python train.py --d_model=224 --vocab_size=6723 --beta2=0.98
Below are experts of layer 8 (counted from 0) of a mixture-of-experts language model. Rows are named router (the router's row for the expert), down (a neuron's output weights, with its number) and show model dimensions 128-159. Each number is 128 + 24 x the weight over its row's rms, rounded and kept within 0 to 255. Numbers have three digits each.
After each expert's rows: "comes before" lists some tokens at least twice as common just after its tokens as in all text. This comes from a sample of Wikipedia text that the model never trained on. Tokens count by the router's weight.

# expert 55
router:120181161138114141118124132106096141117208175120115117122088140158130102127119138115139149092110
down0:154112100103139083164102091079122113158125153160111150106161087148136114133166152122113089143099
down1:089136129095117107117161161114160111149115093140108163150167155115144133093125167135144109111128
down2:140143126127102157141123189103114114158097125119120085166117115138135131148151134138096135126128
comes before: " ", ".", "|", "of ", "% ", "in "

# expert 11
router:144150171102105190148165106133110143116165145116123129132132131117162140139125147176095112124132
down0:164112151107098084131118144117128161134097106132125156115121136174122134085107114140134150127123
down1:141117157178126150127120109153124134114151136103098115096149128104159104163121168133175126105158
down2:115104160123113126140114097119134134134147142151108088073113111124172088176079133134100156150148
comes before: "==", "| ", "The ", "- ", "\n\n", "==="

# expert 17
router:153133148147135140145147111104094135091118140129110128171129123135160127109158124123092146144091
down0:150112116170136162143165103119110117128121111126088130077114103105111081161162159138104160125123
down1:160096118136141154134116135116137139131155173115153142159112102082074113129157169113148108098149
down2:165126158126105178115096136139174139165105119089137136153136134101154139144132135129097146148126
comes before: "| ", "|", "°", "ad", "as", "="

# expert 34
router:146155143096113124146109140153120124166169131150122147124115125137144102105131112136126113121117
down0:132091105131147128127139092133145144150143133143115118125160137131111117161122096142148184121135
down1:118146174106147152167125116147173110171166097134168173143093139107137122110150112133143111137151
down2:099106110137107140157103115113147122093125141140085141091129118117142113144116124184122145127099
comes before: ", ", "\n", ". ", "; ", ") ", "'"

# expert 2
router:171173147139094147115150111121085130124186141134137146135120174125131106135091148095117129122111
down0:080092097145138112152173154139075149115111079150090138146152133122129127151110132127142147125127
down1:136141114135147175148164139140125114146131102084132142138165111166164117156112140122078178077117
down2:143141139114098155106113131114126107112096115120111097147114121136136150121141101105169158157111
comes before: "- ", "\n", "| ", "\n\n", "= ", "4"

# expert 43
router:115168144110126138107162149139103156173147111124162135118149139116151127147166091177137113123119
down0:183126171132127135115147104133156082141149134171110105163114120156163132151156118119138075145166
down1:125138130109124124125130169144135093150098082143085092156102157122125144139122154099119125107104
down2:127141110090082129156108086132106118120204150113110119150158120109144097039133152142152177087142
comes before: "ed ", "ing ", ", ", ". ", "to ", "ed"

# expert 54
router:106099148116111146130189096105106163115168131125146107120086128135114118140139149137047115153125
down0:096096153119151138115129131089108124156127123148159117118156146146169094138146116144108141146128
down1:114113116123127139097161135155141112131124151096143140137103171127152103124149154100152141131101
down2:109102120132103140088110140161073096153120105133153153109147087134147109160119129157117138096099
comes before: "the ", "a ", "to ", "in ", "his ", "with "

# expert 5
router:115172139150127142123151141140078153133167115179152131146123159122138167169160099154119093140123
down0:116154132134098128134171155136144121143142145126165166136072123127146101081134124165139125156078
down1:111084124134105138077122108135123149133128140149133098167152124150190137132120098107096132109123
down2:130090140138137123150094116152129126143134123133131098112135136133130097095136115133108110104170
comes before: ", ", "\" ", "\n", "'", ": ", "\""

# expert 46
router:129153125126113157124183126107159189102160133164098117101142150104130133134145131174084129100153
down0:123130126162151184157185109123116126108118153171151119140139102147171122113118121117106147142110
down1:157073112110103123160149095104130095150146138107139147100145122119148167161135132136117127114158
down2:113155179155141132118087151107120121152140143108154146127120144098133103068120091125102144165121
comes before: ", ", ". ", "ing ", "s", "\" ", "ed "

# expert 51
router:144111142109140103137174133118103147096148169134112168102131105152150177155090120151122095091119
down0:156128119094125147075125153150095150120162153097184124124119151121092140118089111138180141169137
down1:147145083130082124103127102106140126115093147129119136129096141112137095147080112140091107142122
down2:140072093158153107121166112102102148090133172141150111115101124089188110170146131108187107113086
comes before: "the ", "The ", "a ", "his ", "In ", "200"

# expert 47
router:123152116164105161139169155113101148130117136149134169099132140175142159142114128119083112116123
down0:115134134142114159158111105165095124126142082120156106105195174124139109173112144132095154135120
down1:134125095141114143125150166131165076109151117136117114144147123117156123115102106094132140137131
down2:096132166134123104179131136162133118161151136136112115125134196090129119125150098118112125138081
comes before: ", ", "\n", "-", "; ", "er ", "'"

# expert 3
router:137119119118123133113156157151155165105107155143110112125152138136142128154103136111098139120109
down0:112094120156141136114125112133146125119132100133132143102138108077140140141150137157141118099140
down1:084148130117140095136140105156169146097077147147154115132130091138158116094128138125112162141104
down2:107150111095162147107150106092160138121104100169131080146140121118075143161120124127089139085114
comes before: "\n", "201", "200", "199", "\n\n", "198"

# expert 20
router:126124129102092123149125132139150149139214136134121150132111119154127112152132102141068150123133
down0:143132158112158152146140141094105094088101135092143075123107154120124108107142167101153126144134
down1:136104141107156118098094141088103167117116089131132152104089139158087143117098141148115119166126
down2:122123072089118112170154143082115096122129159122134136145087109151117077123127096150138080135171
comes before: ", ", ". ", ") ", "'", "% ", "; "

# expert 41
router:157125081110119169132128134110120106122128144121077137134115165156143146158136098114147110115117
down0:149173067118125113125114190144156134101143127129122082133151132137100103154153118141102168119119
down1:095162130119140120153109145138140155123109165113125118132133108161149122095093113137111093120075
down2:149153149139121144164130102067129188117139156136095110148136110110147123115136118152135088058149
comes before: "\n", "\n\n", "s ", "0", ")", "/ "

# expert 7
router:158170152098083162110158085130120140147156149140111150112108150125153126107124122143127152101123
down0:149132131086138131141106097117161166070135140122161128129126109090115144105138090125136091143124
down1:118115119122110118164125128114139131131162121168119121100119135117068111123104104133153134123099
down2:102127138128138118170134130119171119111110146143085121136162125095115138097133116127141148103098
comes before: ", ", ". ", ".", "\n", "\n\n", ": "

# expert 58
router:128146140138094134156125110084136142058114145135162151125099165102102151145079098118084105126130
down0:159118094097173129151148135153126145108128137123136142134146162162147120111145152184162108149085
down1:173170112126154093096109151119153147141141149117114138106104131142149102124177158184110126105114
down2:127101122110122070093106121142121144174101112131135123099127150167129111142087147115173135170196
comes before: "| ", "|", "s ", "0 ", "le ", "an"